python train.py --num_hidden_layers=10 --hidden_size=192 --n_experts=32 --experts_per_token=1 --d_expert=224 --d_shared_expert=0 --hidden_act="swiglu" --moe_layers=[0, 1, 2, 3, 4, 5, 6, 7, 8, 9] --router_score="sigmoid" --normalize_top_k=false --routed_scale=2.0 --balance_loss=0.00323 --balance_bias=false --router_noise=0.3 --router_bias=true --init_std_router=0.0367 --lr_router=0.00108 --num_attention_heads=6 --num_key_value_heads=6 --head_dim=32 --vocab_size=14831 --norm="rmsnorm" --norm_place="pre" --norm_eps=1e-05 --positions="rope" --rope_theta=10000.0 --rope_fraction=1.0 --qk_norm=false --attn_scale=0.177 --tie_word_embeddings=false --parallel_block=false --init="uniform" --init_std_qkv=0.0361 --init_std_o=0.00807 --init_std_up=0.0361 --init_std_down=0.00807 --optimizer="soap_variant" --learning_rate=0.00423 --lr_mult_qkv=0.5 --beta1=0.95 --beta2=0.98 --lr_head=0.0085 --max_grad_norm=1.0 --warmup_steps=200 --schedule="wsd" --decay_fraction=0.714 --decay_shape="cos" --final_lr_fraction=0.05 --batch_tokens=65536 --max_seq_len=1024 --doc_mask=false --train_tokens=357200000 --max_steps=5451 --dataset="wikipedia_en"
Below are experts of layer 3 (counted from 0) of a mixture-of-experts language model. Rows are named router (the router's row for the expert), gate (a neuron's input weights, with its number), up (a neuron's input weights, with its number), down (a neuron's output weights, with its number) and show model dimensions 0-95. Each number is 200 + 30 x the weight over its row's rms, rounded and kept within 0 to 999.
After each expert's rows: "comes after" lists some tokens at least twice as common just before its tokens as in all text; "raises" lists some tokens whose logits its average output raises strongly, later layers aside. This comes from a sample of Wikipedia text that the model never trained on. Tokens count by the router's weight.

# expert 12
router,190,204,230,197,144,228,202,152,217,243,161,216,138,227,193,186,164,172,176,183,192,134,203,231,190,150,239,185,218,175,251,177,236,194,216,233,172,191,222,214,271,201,228,235,235,249,214,200,197,179,221,205,182,242,156,218,205,172,147,191,215,197,227,177,241,259,187,174,214,201,234,202,218,185,186,174,204,184,191,209,237,205,234,280,156,173,208,238,196,163,154,202,172,185,220,230
gate0,224,195,152,236,194,211,182,200,154,232,166,163,173,185,205,179,243,202,262,204,195,251,173,193,231,214,216,184,258,233,232,176,222,253,162,198,183,235,208,188,193,163,138,202,206,216,151,217,217,232,202,188,223,178,191,260,196,197,186,132,191,226,256,185,177,204,154,207,209,183,215,241,186,213,173,229,162,239,169,182,154,151,241,173,178,196,196,223,110,230,181,232,188,127,212,145
up0,199,220,239,194,133,204,205,289,216,168,226,204,253,173,169,203,185,224,178,236,171,232,227,186,283,194,188,193,189,159,193,198,259,185,184,211,215,257,218,210,219,182,208,189,207,191,167,191,184,165,156,144,216,180,196,206,249,202,227,228,242,152,177,260,230,191,230,214,180,204,213,136,195,189,222,161,191,150,241,225,204,182,245,230,201,212,180,151,239,192,205,235,207,236,162,238
down0,235,203,203,171,181,184,193,193,202,229,204,209,163,182,188,198,242,130,126,231,171,202,183,227,201,216,233,185,208,177,231,184,192,204,201,212,230,245,131,220,212,225,242,162,226,177,173,163,196,210,200,148,178,204,191,189,220,215,209,194,221,214,185,175,181,227,178,173,208,195,178,197,232,221,205,223,163,193,187,174,211,231,257,223,225,206,248,157,292,189,250,182,189,215,207,208
gate1,175,214,186,166,152,171,200,160,179,210,206,231,143,173,237,177,221,166,170,224,177,181,180,205,184,205,167,229,259,176,185,216,238,199,233,213,225,176,210,207,235,221,177,216,198,243,220,202,204,208,213,174,157,207,191,192,204,145,184,234,199,210,217,213,207,175,185,227,211,234,213,221,241,185,94,214,212,146,210,186,211,175,211,231,191,240,173,281,216,232,202,213,193,147,262,171
up1,194,206,155,184,142,204,237,172,178,215,204,211,145,140,243,207,236,199,212,200,210,175,227,221,172,190,139,245,199,188,184,206,222,202,220,208,229,173,188,190,231,195,151,164,181,220,209,173,189,219,191,201,168,203,190,200,220,166,206,184,186,242,139,218,228,198,214,208,151,232,207,220,219,190,73,188,179,181,241,208,173,203,165,240,175,221,179,233,158,195,194,227,205,155,239,216
down1,179,174,208,193,171,171,241,187,224,184,247,185,172,234,174,195,170,233,209,210,199,183,133,197,219,192,228,156,205,192,252,215,181,226,215,217,250,216,176,173,158,240,211,173,174,187,211,252,158,211,183,180,202,192,197,215,209,176,193,372,178,188,228,236,265,204,166,216,217,188,208,225,231,202,223,214,168,200,196,162,221,233,206,273,203,245,238,214,243,237,233,213,223,193,203,254
comes after: " ", "1", "2", "0", "3", "4"
raises: ".", ",", " and", " ", " or", " s"

# expert 11
router,153,210,180,182,196,216,238,168,213,239,231,235,159,228,203,224,172,166,205,188,178,162,205,209,267,151,168,198,208,195,296,129,203,188,250,232,182,207,222,243,248,194,197,226,192,203,227,192,173,201,242,195,178,217,164,216,208,166,185,174,242,224,286,211,209,225,220,189,233,219,203,160,207,200,177,164,187,189,146,204,184,167,261,183,169,194,208,194,192,174,183,189,181,195,209,252
gate0,182,212,180,226,224,203,236,198,235,185,146,215,233,206,178,216,193,197,271,208,196,193,181,225,207,231,209,220,230,223,219,221,259,224,206,250,239,243,183,205,221,220,168,192,217,196,196,177,214,173,225,208,243,161,142,146,247,193,181,176,224,214,247,223,168,172,116,158,134,223,166,203,221,228,277,172,183,217,188,274,167,195,203,165,186,185,176,182,231,189,175,199,234,211,188,228
up0,216,145,205,239,159,132,219,223,209,175,155,198,163,265,248,140,183,223,248,154,217,188,171,180,176,225,156,211,150,206,174,174,147,153,215,206,160,225,173,167,166,200,224,186,166,179,222,194,171,217,162,203,201,155,249,183,175,184,176,235,159,188,192,215,221,187,171,186,199,157,192,202,192,223,172,223,202,153,177,229,176,247,208,201,189,200,193,171,163,202,195,221,155,174,187,134
down0,240,156,226,184,193,199,185,205,191,184,250,195,188,206,174,140,155,263,225,197,181,189,204,180,195,213,165,204,204,137,230,240,128,188,240,150,190,166,250,121,197,282,164,194,186,241,229,211,223,198,194,245,247,209,216,202,191,218,199,229,194,210,181,177,218,168,234,155,192,201,199,183,197,224,198,192,211,202,229,178,191,220,205,222,171,217,179,182,194,239,190,212,188,161,181,134
gate1,206,196,246,251,213,237,256,198,214,192,206,198,164,226,189,231,162,157,214,195,227,166,189,159,190,208,206,174,164,184,207,176,250,229,169,214,166,163,217,192,265,228,191,213,173,224,235,271,194,204,230,202,171,220,198,222,214,250,146,256,195,178,198,132,185,148,208,169,228,200,170,223,158,207,192,245,172,212,190,195,244,213,182,156,277,244,202,201,175,188,211,195,203,250,179,198
up1,189,214,194,193,183,179,203,239,205,196,216,168,161,192,202,161,162,218,235,202,218,177,183,239,139,219,251,162,174,203,199,175,179,148,206,175,177,192,224,221,214,262,182,164,167,205,142,214,253,168,168,211,211,171,137,141,207,209,182,205,229,220,206,212,243,210,192,186,210,220,217,204,170,194,179,214,247,235,227,276,225,131,144,219,198,211,186,200,200,208,187,244,191,241,126,219
down1,177,188,210,249,222,219,199,167,215,227,230,175,190,198,201,163,206,203,210,203,250,221,208,183,208,189,254,157,169,139,217,189,198,211,154,183,207,177,230,238,226,263,221,215,157,184,170,239,187,248,195,217,174,229,196,170,167,203,216,236,227,191,176,193,188,175,206,170,229,163,205,189,151,188,173,203,170,228,231,179,236,176,162,180,233,262,192,203,133,213,239,184,175,198,174,200
comes after: "201", " ", "200", "202", "199", "–"
raises: ",", ".", "\n\n", " and", ";", " |"

# expert 23
router,200,204,233,206,167,216,206,169,222,241,162,249,127,251,177,195,158,181,163,191,164,141,210,248,185,138,233,191,202,192,246,173,216,188,219,239,184,226,198,199,251,217,235,241,226,236,232,179,209,164,213,224,191,210,179,238,196,218,179,189,202,177,231,142,257,276,198,164,224,176,240,204,224,215,200,167,185,196,187,218,223,202,221,265,158,159,218,250,220,183,167,187,206,184,201,260
gate2,127,240,167,227,220,221,179,248,195,237,182,196,173,211,224,212,133,247,188,183,228,190,191,226,222,234,193,260,187,174,205,182,215,228,283,202,197,154,193,184,179,194,170,204,129,238,202,217,155,150,167,176,249,198,232,198,182,231,188,141,209,254,161,213,210,158,225,214,207,212,220,169,212,183,197,135,137,173,215,190,222,184,140,188,209,135,189,209,193,209,198,156,174,236,138,237
up2,217,192,207,111,199,212,222,230,189,189,205,206,218,199,176,216,211,187,201,232,181,215,206,195,203,209,245,214,169,217,189,166,132,221,182,143,190,214,253,207,226,208,261,197,215,223,161,148,229,174,212,183,181,168,144,174,197,166,239,249,224,179,242,196,228,239,227,177,177,167,190,179,229,186,206,200,242,214,189,177,217,175,242,197,158,168,182,195,205,196,223,234,206,171,154,162
down2,142,208,179,204,160,176,198,187,233,196,255,197,156,188,217,179,195,228,153,214,191,119,163,207,201,167,221,254,155,237,202,145,166,204,211,205,248,195,188,221,273,152,206,196,243,229,193,172,155,181,203,135,227,122,229,176,227,206,197,203,180,248,223,224,209,203,174,224,202,182,197,211,252,183,176,223,214,156,189,159,178,197,201,229,157,187,187,192,215,173,248,242,156,218,218,196
gate3,215,203,233,207,174,157,233,202,217,172,206,219,189,186,190,157,178,160,247,253,183,199,245,234,317,222,201,227,215,200,172,194,178,210,177,219,204,272,157,192,146,172,169,242,236,151,226,203,202,229,225,120,186,208,196,185,237,215,164,214,206,183,246,169,174,235,197,217,250,247,205,228,181,187,214,190,201,212,160,187,202,185,202,208,204,197,198,211,192,254,243,203,195,199,173,231
up3,220,193,170,189,159,219,217,202,236,213,177,173,204,233,187,204,200,173,231,213,134,172,186,199,176,185,164,208,197,179,224,177,160,204,176,246,210,187,195,204,182,179,236,225,177,241,223,151,140,146,227,174,196,206,221,159,180,195,230,178,193,200,219,183,138,206,156,204,195,234,186,180,152,225,201,165,195,246,202,194,167,245,209,175,203,204,189,211,177,142,187,206,189,218,205,194
down3,157,193,209,196,207,208,224,248,183,223,207,244,173,244,258,178,204,171,199,225,238,209,191,242,212,178,245,179,174,227,233,205,162,237,197,170,202,220,162,208,189,233,247,196,175,153,214,166,183,204,234,203,186,221,182,196,191,194,126,198,249,200,155,220,149,165,208,170,208,165,234,198,209,175,190,157,162,198,238,208,201,157,212,258,193,172,139,203,213,193,179,191,218,193,242,234
comes after: " |", " Pok", "า", "-", " \\", " Beck"
raises: ",", " of", "-", " to", " in", " and"

# expert 16
router,196,210,223,232,165,248,165,200,181,222,183,219,157,278,193,237,186,230,190,183,192,170,225,227,205,162,211,151,188,174,235,197,213,165,259,178,212,273,198,183,208,242,256,196,257,241,215,187,229,191,230,227,153,190,131,196,235,218,167,206,175,154,204,197,220,227,181,187,245,196,179,154,168,191,171,137,150,242,177,212,247,158,257,265,183,197,213,246,183,171,199,209,200,219,202,253
gate0,156,208,219,226,196,211,203,201,147,228,211,172,215,247,190,257,195,202,201,201,214,209,201,182,220,211,195,165,214,109,197,221,232,202,257,193,191,185,162,155,191,255,147,205,257,223,150,205,271,150,212,199,225,156,191,272,195,179,189,194,213,225,201,234,178,156,202,253,171,202,179,163,176,193,195,193,186,192,163,180,167,207,219,267,136,248,245,168,119,188,205,206,212,198,193,196
up0,209,209,188,206,188,241,176,181,217,190,195,213,192,209,217,173,211,262,263,193,199,202,172,170,222,203,148,243,179,227,238,191,179,182,198,181,232,198,170,161,183,197,225,191,162,175,189,221,209,226,169,254,209,216,196,152,276,224,216,179,232,203,219,157,214,247,270,238,159,163,246,210,185,171,206,189,215,120,227,235,222,215,185,200,244,221,226,239,145,192,212,248,278,207,198,201
down0,204,185,208,274,196,211,171,188,193,182,211,271,178,195,188,191,212,207,193,196,174,232,257,240,217,156,184,251,154,238,196,218,236,216,197,183,169,222,170,161,223,180,248,222,181,198,147,159,167,244,197,253,205,199,212,176,220,245,149,272,233,217,264,165,215,191,227,179,162,190,220,237,217,168,252,163,133,197,222,213,176,200,199,209,194,200,194,155,182,144,212,228,268,133,237,167
gate1,185,185,176,218,222,223,206,203,211,203,200,195,205,175,166,160,180,206,193,232,206,190,165,208,221,202,162,115,204,168,135,207,191,224,201,216,196,170,182,181,174,237,200,205,134,234,164,138,213,163,234,205,188,208,273,231,139,212,188,206,205,198,231,233,164,163,208,209,268,185,127,241,219,228,136,205,225,168,141,216,230,235,204,219,170,190,195,271,208,210,188,154,242,177,218,244
up1,210,237,158,228,223,185,183,153,204,184,153,238,227,192,204,201,180,158,200,203,199,213,228,186,258,205,194,164,227,235,176,184,194,184,181,219,230,235,179,234,207,209,195,213,213,179,205,157,257,179,197,228,190,208,233,192,148,229,202,197,226,200,177,226,211,236,192,243,261,206,163,179,252,212,229,184,260,203,252,198,219,183,166,203,168,149,206,208,229,236,240,205,169,197,172,213
down1,189,225,188,220,249,189,173,152,189,188,144,208,220,198,254,188,176,179,176,196,181,223,212,226,221,154,170,193,174,288,195,200,221,205,229,183,176,203,144,201,188,186,239,177,215,200,193,189,215,244,192,236,171,209,162,198,195,213,189,247,221,160,161,183,223,188,142,204,236,237,280,241,185,197,193,254,196,201,237,184,197,207,159,205,217,192,198,207,189,206,236,255,174,141,189,175
comes after: ",", ".", " that", " where", " stated", " said"
raises: " was", " he", " is", " had", " all"

# expert 24
router,214,177,195,168,160,212,177,221,201,225,222,212,191,215,206,227,189,246,177,218,196,145,226,199,220,175,198,202,189,162,220,184,196,220,226,199,150,232,237,213,239,231,202,223,227,226,198,177,225,200,208,211,205,185,215,223,193,151,214,170,181,185,243,194,212,215,246,205,200,199,269,247,182,179,162,135,225,185,178,204,187,185,242,227,182,173,263,137,207,175,203,154,150,184,166,279
gate0,165,152,220,180,225,220,175,205,210,157,193,163,177,172,229,164,167,190,200,191,185,215,198,120,246,240,188,219,212,148,219,206,129,222,240,199,185,209,203,241,198,232,217,264,204,133,161,171,262,225,183,160,194,224,226,229,174,144,168,161,184,152,199,211,209,165,205,162,245,210,196,187,188,210,185,241,162,179,178,198,176,247,202,191,190,221,191,200,192,208,251,216,223,276,219,208
up0,218,239,241,183,146,199,217,244,159,230,217,228,222,245,214,211,204,188,166,190,180,217,217,241,146,127,199,210,203,231,188,175,233,217,145,145,204,183,215,194,236,155,154,191,226,223,212,196,146,160,183,176,139,205,209,199,188,211,228,188,213,223,198,173,162,259,141,226,248,251,230,224,216,226,148,216,250,192,202,172,223,184,229,192,163,184,123,223,223,213,183,190,182,197,202,177
down0,202,177,205,209,174,213,134,140,160,178,183,181,235,239,183,210,165,148,162,234,182,205,195,189,203,176,244,206,197,217,228,197,206,173,235,225,190,242,177,217,171,165,201,269,214,209,205,231,243,191,180,221,208,185,224,193,191,221,201,160,132,177,143,216,203,156,219,170,193,148,189,218,148,211,166,205,129,208,189,180,193,200,153,209,215,207,216,173,201,209,155,156,201,212,214,218
gate1,245,184,245,175,232,183,166,264,199,165,197,226,199,223,215,239,212,238,231,195,223,201,211,170,214,184,177,167,158,190,217,243,250,248,246,206,153,202,169,202,215,228,197,191,222,150,219,214,200,240,220,204,212,163,242,151,222,280,200,192,260,172,199,180,146,191,195,199,199,223,186,238,164,223,180,175,163,223,189,208,172,200,202,192,219,188,242,191,132,209,257,194,153,231,160,183
up1,201,200,165,181,139,243,182,162,227,199,205,213,200,166,208,227,175,183,172,245,241,226,180,180,182,190,217,204,225,212,168,169,141,189,168,183,199,187,212,181,158,220,226,215,181,257,217,237,220,151,172,182,191,196,181,207,199,140,243,237,181,210,222,235,245,219,207,194,216,179,228,207,158,192,234,208,213,181,219,156,285,206,238,227,180,241,132,225,257,159,144,197,232,139,248,178
down1,172,241,243,184,153,199,202,224,166,170,222,184,195,222,178,183,156,200,218,221,220,241,200,174,160,166,241,170,201,196,239,212,158,250,155,178,149,200,151,181,191,140,192,193,188,166,175,225,232,151,236,152,170,205,216,157,217,210,180,173,208,181,252,200,195,181,131,181,257,198,153,126,101,185,190,255,212,168,202,198,221,201,200,198,265,136,162,212,196,212,247,154,207,142,214,204
comes after: " the", " a", " of", " and", " to", " for"
raises: " and", "-", ",", " ", ".", " s"

# expert 9
router,242,191,224,157,179,244,133,245,235,235,206,218,212,248,246,205,205,241,242,181,208,160,202,228,213,138,164,151,236,188,221,170,214,248,212,198,188,197,192,217,198,223,209,221,193,190,186,163,229,121,172,239,157,215,170,210,222,221,157,202,200,184,213,186,214,234,159,199,211,169,253,156,265,224,177,209,161,232,189,204,175,231,188,208,178,218,223,215,156,236,189,200,151,193,238,240
gate2,213,170,186,171,217,187,183,218,187,225,232,229,179,178,218,186,219,204,189,203,138,203,219,237,226,216,218,171,138,174,127,229,235,195,223,229,234,139,151,205,210,179,201,260,175,207,211,132,169,161,195,172,160,218,214,178,257,185,195,206,246,190,192,155,180,195,213,190,185,214,192,172,152,157,135,247,187,174,163,213,218,220,187,244,242,254,216,220,180,143,233,175,171,213,159,129
up2,235,237,222,221,213,259,221,239,195,227,240,203,208,149,246,177,192,231,194,199,189,223,144,224,192,184,188,136,239,161,208,218,181,159,170,274,153,224,220,230,223,212,232,190,182,207,204,199,174,221,124,185,150,179,166,235,153,188,208,116,206,152,261,204,145,198,181,243,140,203,202,193,181,241,173,156,211,235,228,187,180,204,207,218,206,210,180,195,139,221,188,158,180,200,176,200
down2,170,194,198,192,196,185,229,194,185,197,147,164,157,236,207,152,224,209,237,207,212,164,229,150,177,160,218,212,201,186,222,192,215,245,195,171,168,209,187,188,171,228,184,129,197,191,157,222,217,180,235,219,218,242,178,200,155,209,139,204,211,199,186,261,273,232,255,243,201,164,246,128,174,142,231,254,221,207,211,199,205,210,227,230,184,158,222,178,217,193,237,220,227,206,181,227
gate3,238,161,197,216,175,192,242,199,193,184,171,252,211,216,219,206,216,193,233,180,203,175,164,167,166,164,163,148,215,206,233,176,159,261,201,121,156,186,231,200,199,178,198,177,211,196,206,204,254,205,206,166,228,204,219,183,183,223,214,223,204,214,213,203,203,242,218,191,161,218,222,173,192,213,223,198,205,212,216,171,199,216,162,222,133,208,199,188,198,157,241,195,178,198,254,222
up3,151,208,212,155,196,221,164,261,236,218,224,192,195,217,188,204,187,202,190,271,154,192,218,203,224,224,162,242,191,160,156,217,200,164,153,204,246,239,197,207,181,218,201,245,187,210,191,190,172,157,175,237,178,229,174,191,236,180,200,227,209,173,241,191,190,183,165,209,214,206,176,226,213,243,167,206,189,178,174,243,185,183,188,186,216,242,209,149,200,212,156,183,224,233,149,201
down3,211,231,201,146,181,164,201,194,179,208,190,202,215,184,157,176,195,202,178,207,218,205,213,210,189,214,228,207,159,188,262,210,221,178,210,200,246,270,247,261,165,223,185,245,189,203,200,174,152,187,192,161,126,211,198,212,251,212,249,187,187,224,225,251,141,189,174,243,170,194,189,167,227,240,200,181,131,192,161,168,199,200,219,180,156,210,215,184,219,206,257,160,148,188,184,162
comes after: " M", "M", "m", " m", "-M", "j"
raises: "\n", ",", ".", ".\n", ".\n\n", "\n\n"

# expert 14
router,192,246,152,157,156,241,224,197,168,253,207,207,161,145,229,234,182,250,211,197,203,200,264,228,191,213,181,203,213,211,203,138,228,242,305,199,189,197,197,240,214,210,173,194,158,201,205,213,181,182,241,221,184,205,126,252,206,143,177,191,216,254,225,196,194,207,175,205,203,237,276,230,197,213,186,175,237,232,150,167,227,225,252,177,173,210,208,197,236,190,204,174,187,164,192,205
gate0,143,258,170,183,141,155,242,159,190,223,201,200,201,232,151,245,210,234,232,199,241,158,199,222,145,193,149,184,200,214,212,159,222,177,187,199,239,189,196,161,192,221,154,195,230,242,183,216,180,227,175,243,260,220,182,203,225,214,170,242,219,197,254,173,233,239,226,187,203,228,235,249,224,173,114,167,138,204,213,151,210,173,201,228,229,214,179,236,207,224,222,196,212,164,231,193
up0,190,235,130,152,201,184,265,195,194,244,193,236,161,192,213,201,209,233,223,208,198,150,154,206,145,218,155,198,181,230,185,211,233,179,202,194,213,175,220,164,166,198,181,188,220,222,146,204,168,209,187,211,249,216,175,234,240,222,177,228,192,233,212,151,232,216,207,185,206,255,240,193,184,165,153,158,203,128,170,153,200,189,213,200,194,225,189,278,193,231,224,191,209,193,213,188
down0,230,210,245,178,164,162,235,184,170,228,245,204,271,209,208,195,259,248,203,216,154,180,193,180,212,188,228,150,138,208,174,202,214,209,238,166,217,192,206,208,221,237,146,170,159,198,245,203,198,212,191,172,178,195,176,236,214,212,195,246,136,207,198,237,271,183,192,203,250,157,220,202,247,134,204,195,223,182,174,182,269,213,180,251,227,231,169,216,252,226,161,238,216,207,242,209
gate1,188,243,235,200,196,217,136,210,205,226,180,169,217,202,187,208,204,217,250,220,175,170,179,174,193,238,194,200,159,171,102,179,216,246,196,238,216,237,191,206,228,223,207,174,186,189,167,190,135,113,155,203,288,191,162,166,237,209,196,156,212,287,198,203,217,181,214,174,185,185,212,185,219,206,185,173,177,173,179,207,201,181,207,195,202,207,250,191,214,210,234,179,181,208,187,207
up1,217,215,180,142,175,206,224,251,197,196,214,209,104,192,183,207,194,166,234,180,209,206,178,229,186,185,186,207,164,206,237,167,253,202,237,172,137,209,180,235,176,220,187,218,162,163,216,215,207,246,172,200,174,231,225,166,173,209,198,159,135,184,200,179,193,217,167,194,195,205,239,206,235,159,260,224,168,210,249,148,188,240,231,153,184,185,210,200,246,203,202,208,238,177,246,180
down1,192,160,156,165,246,209,201,140,257,203,215,213,197,210,245,154,210,173,153,232,193,227,200,190,208,172,221,173,215,157,209,209,162,153,191,176,152,189,254,218,265,249,169,185,265,219,221,182,202,173,206,261,176,240,199,180,251,219,214,180,185,191,187,173,228,179,198,174,206,159,235,197,207,179,203,222,154,202,183,172,170,204,217,165,187,254,186,226,153,202,219,215,204,186,167,214
comes after: " the", " of", " and", " The", " National", "-"
raises: " of", ",", " may", " and", "\n", "\n\n"

# expert 3
router,210,213,231,174,173,197,199,177,231,227,184,234,179,279,194,173,195,193,196,185,195,158,231,256,178,155,252,189,188,156,244,198,259,218,207,236,208,219,212,219,238,236,188,231,224,229,201,196,182,145,257,224,182,231,179,223,181,184,170,232,200,191,240,155,219,239,156,157,192,192,269,217,208,234,209,193,212,185,185,191,173,232,215,250,148,190,201,222,210,168,210,171,185,185,213,259
gate0,171,164,165,238,200,169,178,216,198,176,200,228,209,160,201,167,135,173,214,216,187,170,221,201,199,205,171,188,188,146,188,158,204,219,255,169,229,215,231,222,213,259,226,255,200,178,217,230,221,185,202,228,208,151,229,232,237,144,219,170,178,222,213,195,171,243,196,203,170,185,223,192,214,231,234,228,245,151,167,200,252,173,229,209,184,187,194,178,216,206,172,168,172,184,174,224
up0,176,255,192,261,207,229,182,220,203,158,210,226,156,176,191,180,208,184,132,205,210,217,201,175,188,194,221,227,140,201,193,194,202,195,190,230,176,211,215,208,211,202,136,178,229,234,272,189,140,227,194,203,215,254,235,205,218,185,213,253,193,219,202,210,183,221,208,208,212,201,215,201,196,217,210,217,196,222,175,222,136,231,200,185,191,195,160,176,196,163,253,208,204,166,221,150
down0,182,206,258,273,148,199,151,225,213,172,127,169,176,183,219,215,197,204,140,271,139,201,242,242,149,218,165,245,146,236,202,206,190,227,216,204,157,245,195,180,196,182,186,238,152,200,196,222,214,183,199,214,218,191,260,194,196,158,169,182,194,149,217,177,214,186,251,198,178,218,189,154,202,229,204,184,196,178,204,192,218,254,175,176,166,198,266,252,214,126,208,218,230,159,197,234
gate1,201,224,224,161,231,224,236,224,167,184,227,201,216,174,185,159,172,233,201,157,222,201,202,163,208,202,252,231,175,206,226,153,154,160,284,209,179,193,216,225,153,231,166,167,181,148,254,218,193,219,200,192,217,250,197,169,160,173,144,241,199,206,202,209,202,217,205,230,164,271,261,215,191,197,196,190,199,220,235,175,185,205,177,214,218,221,157,177,207,217,250,169,180,190,181,222
up1,209,157,203,201,204,241,147,191,214,181,202,192,189,264,229,264,162,182,182,219,225,213,152,240,193,212,135,169,201,154,211,221,195,233,143,186,231,214,164,173,234,197,233,231,195,251,180,201,212,191,148,200,205,184,195,198,200,252,207,219,219,169,205,194,191,219,174,168,231,151,144,180,216,167,188,201,201,208,168,204,172,202,209,201,187,172,216,202,225,178,148,239,214,191,208,204
down1,181,153,194,190,209,189,220,228,234,227,166,244,156,236,191,254,188,201,208,141,181,176,193,235,196,204,134,171,201,189,225,218,168,202,187,141,225,237,209,215,198,153,153,225,192,242,246,253,203,180,206,224,150,257,257,221,143,189,255,190,206,198,269,209,189,218,199,228,247,160,186,216,213,261,154,212,190,135,160,190,171,141,244,205,152,169,218,201,200,163,192,190,229,223,234,197
comes after: " ", " in", " (", "In", " on", "15"
raises: " ", ".", ",", "-", " and", "\n"

# expert 20
router,193,209,234,191,165,222,199,176,223,230,153,253,141,252,191,200,151,179,175,192,164,159,220,242,192,143,238,196,195,189,244,160,213,197,215,248,183,230,193,194,251,210,232,229,224,230,228,190,211,176,221,232,173,222,173,244,203,215,178,220,192,187,235,144,247,267,196,175,224,182,238,213,220,217,201,183,187,202,196,221,222,199,233,265,141,161,235,243,211,189,178,186,203,196,202,266
gate0,231,181,227,208,173,191,185,223,219,217,169,176,233,214,197,189,155,185,152,243,166,156,211,186,198,189,175,153,154,244,236,197,271,202,234,209,170,248,203,216,183,216,203,238,219,198,248,273,195,222,240,156,183,209,181,221,183,238,219,179,245,196,175,184,149,164,240,272,225,167,245,286,200,189,175,225,163,188,251,248,182,242,182,213,181,212,182,200,173,277,207,190,195,202,199,119
up0,209,126,204,211,212,180,212,175,191,188,203,226,245,203,235,199,145,154,152,236,150,219,155,195,151,230,185,207,170,213,194,180,228,246,201,207,189,198,256,202,211,174,214,150,190,213,224,236,229,221,204,236,176,206,196,222,193,260,234,240,159,141,195,186,224,170,178,214,228,176,235,213,170,224,198,219,177,253,218,219,194,213,205,149,178,187,165,231,229,193,241,258,243,174,174,171
down0,176,205,237,216,209,189,182,174,199,177,194,220,202,204,162,226,227,178,213,228,193,214,289,221,197,222,192,165,199,174,213,192,220,132,241,244,222,225,215,212,204,222,201,162,149,170,211,193,230,239,165,153,215,218,212,261,244,125,206,245,202,216,179,202,192,206,226,165,172,195,186,178,196,162,242,205,212,188,158,185,231,181,187,160,175,255,270,209,221,193,213,168,182,228,202,138
gate1,172,202,214,242,215,136,196,270,206,196,188,198,245,225,187,236,217,145,235,184,223,161,183,248,203,169,151,166,169,174,182,127,185,242,219,287,156,217,261,187,245,188,236,182,230,244,205,251,170,212,227,208,154,159,197,183,170,215,186,192,244,145,188,205,206,260,217,219,161,181,222,194,224,206,210,141,224,159,190,209,188,217,212,218,153,156,176,213,183,216,149,250,219,207,221,208
up1,205,224,232,192,182,202,213,243,212,195,189,243,133,161,187,202,180,233,233,201,173,231,188,186,112,184,223,172,188,227,224,230,212,202,198,179,215,241,263,236,166,179,183,215,203,207,184,174,230,247,171,185,201,189,215,183,212,222,156,200,216,218,236,187,203,207,180,165,226,174,121,194,234,178,183,259,217,208,236,151,227,212,237,147,197,126,153,172,181,141,178,232,257,171,224,184
down1,169,216,205,169,234,186,227,179,238,237,239,214,201,156,213,215,198,185,196,169,148,196,244,174,179,199,159,219,149,179,192,178,186,228,172,257,177,150,219,158,212,216,212,262,178,221,204,191,189,174,239,198,224,159,166,202,181,235,201,180,175,230,241,223,170,207,235,150,196,211,225,172,187,189,154,224,175,218,186,190,192,176,167,196,190,166,197,202,211,288,179,185,169,204,202,198
comes after: " ", "1", ":", " a", " Hels", "2"
raises: ".", ",", ":", " of", " to", "ase"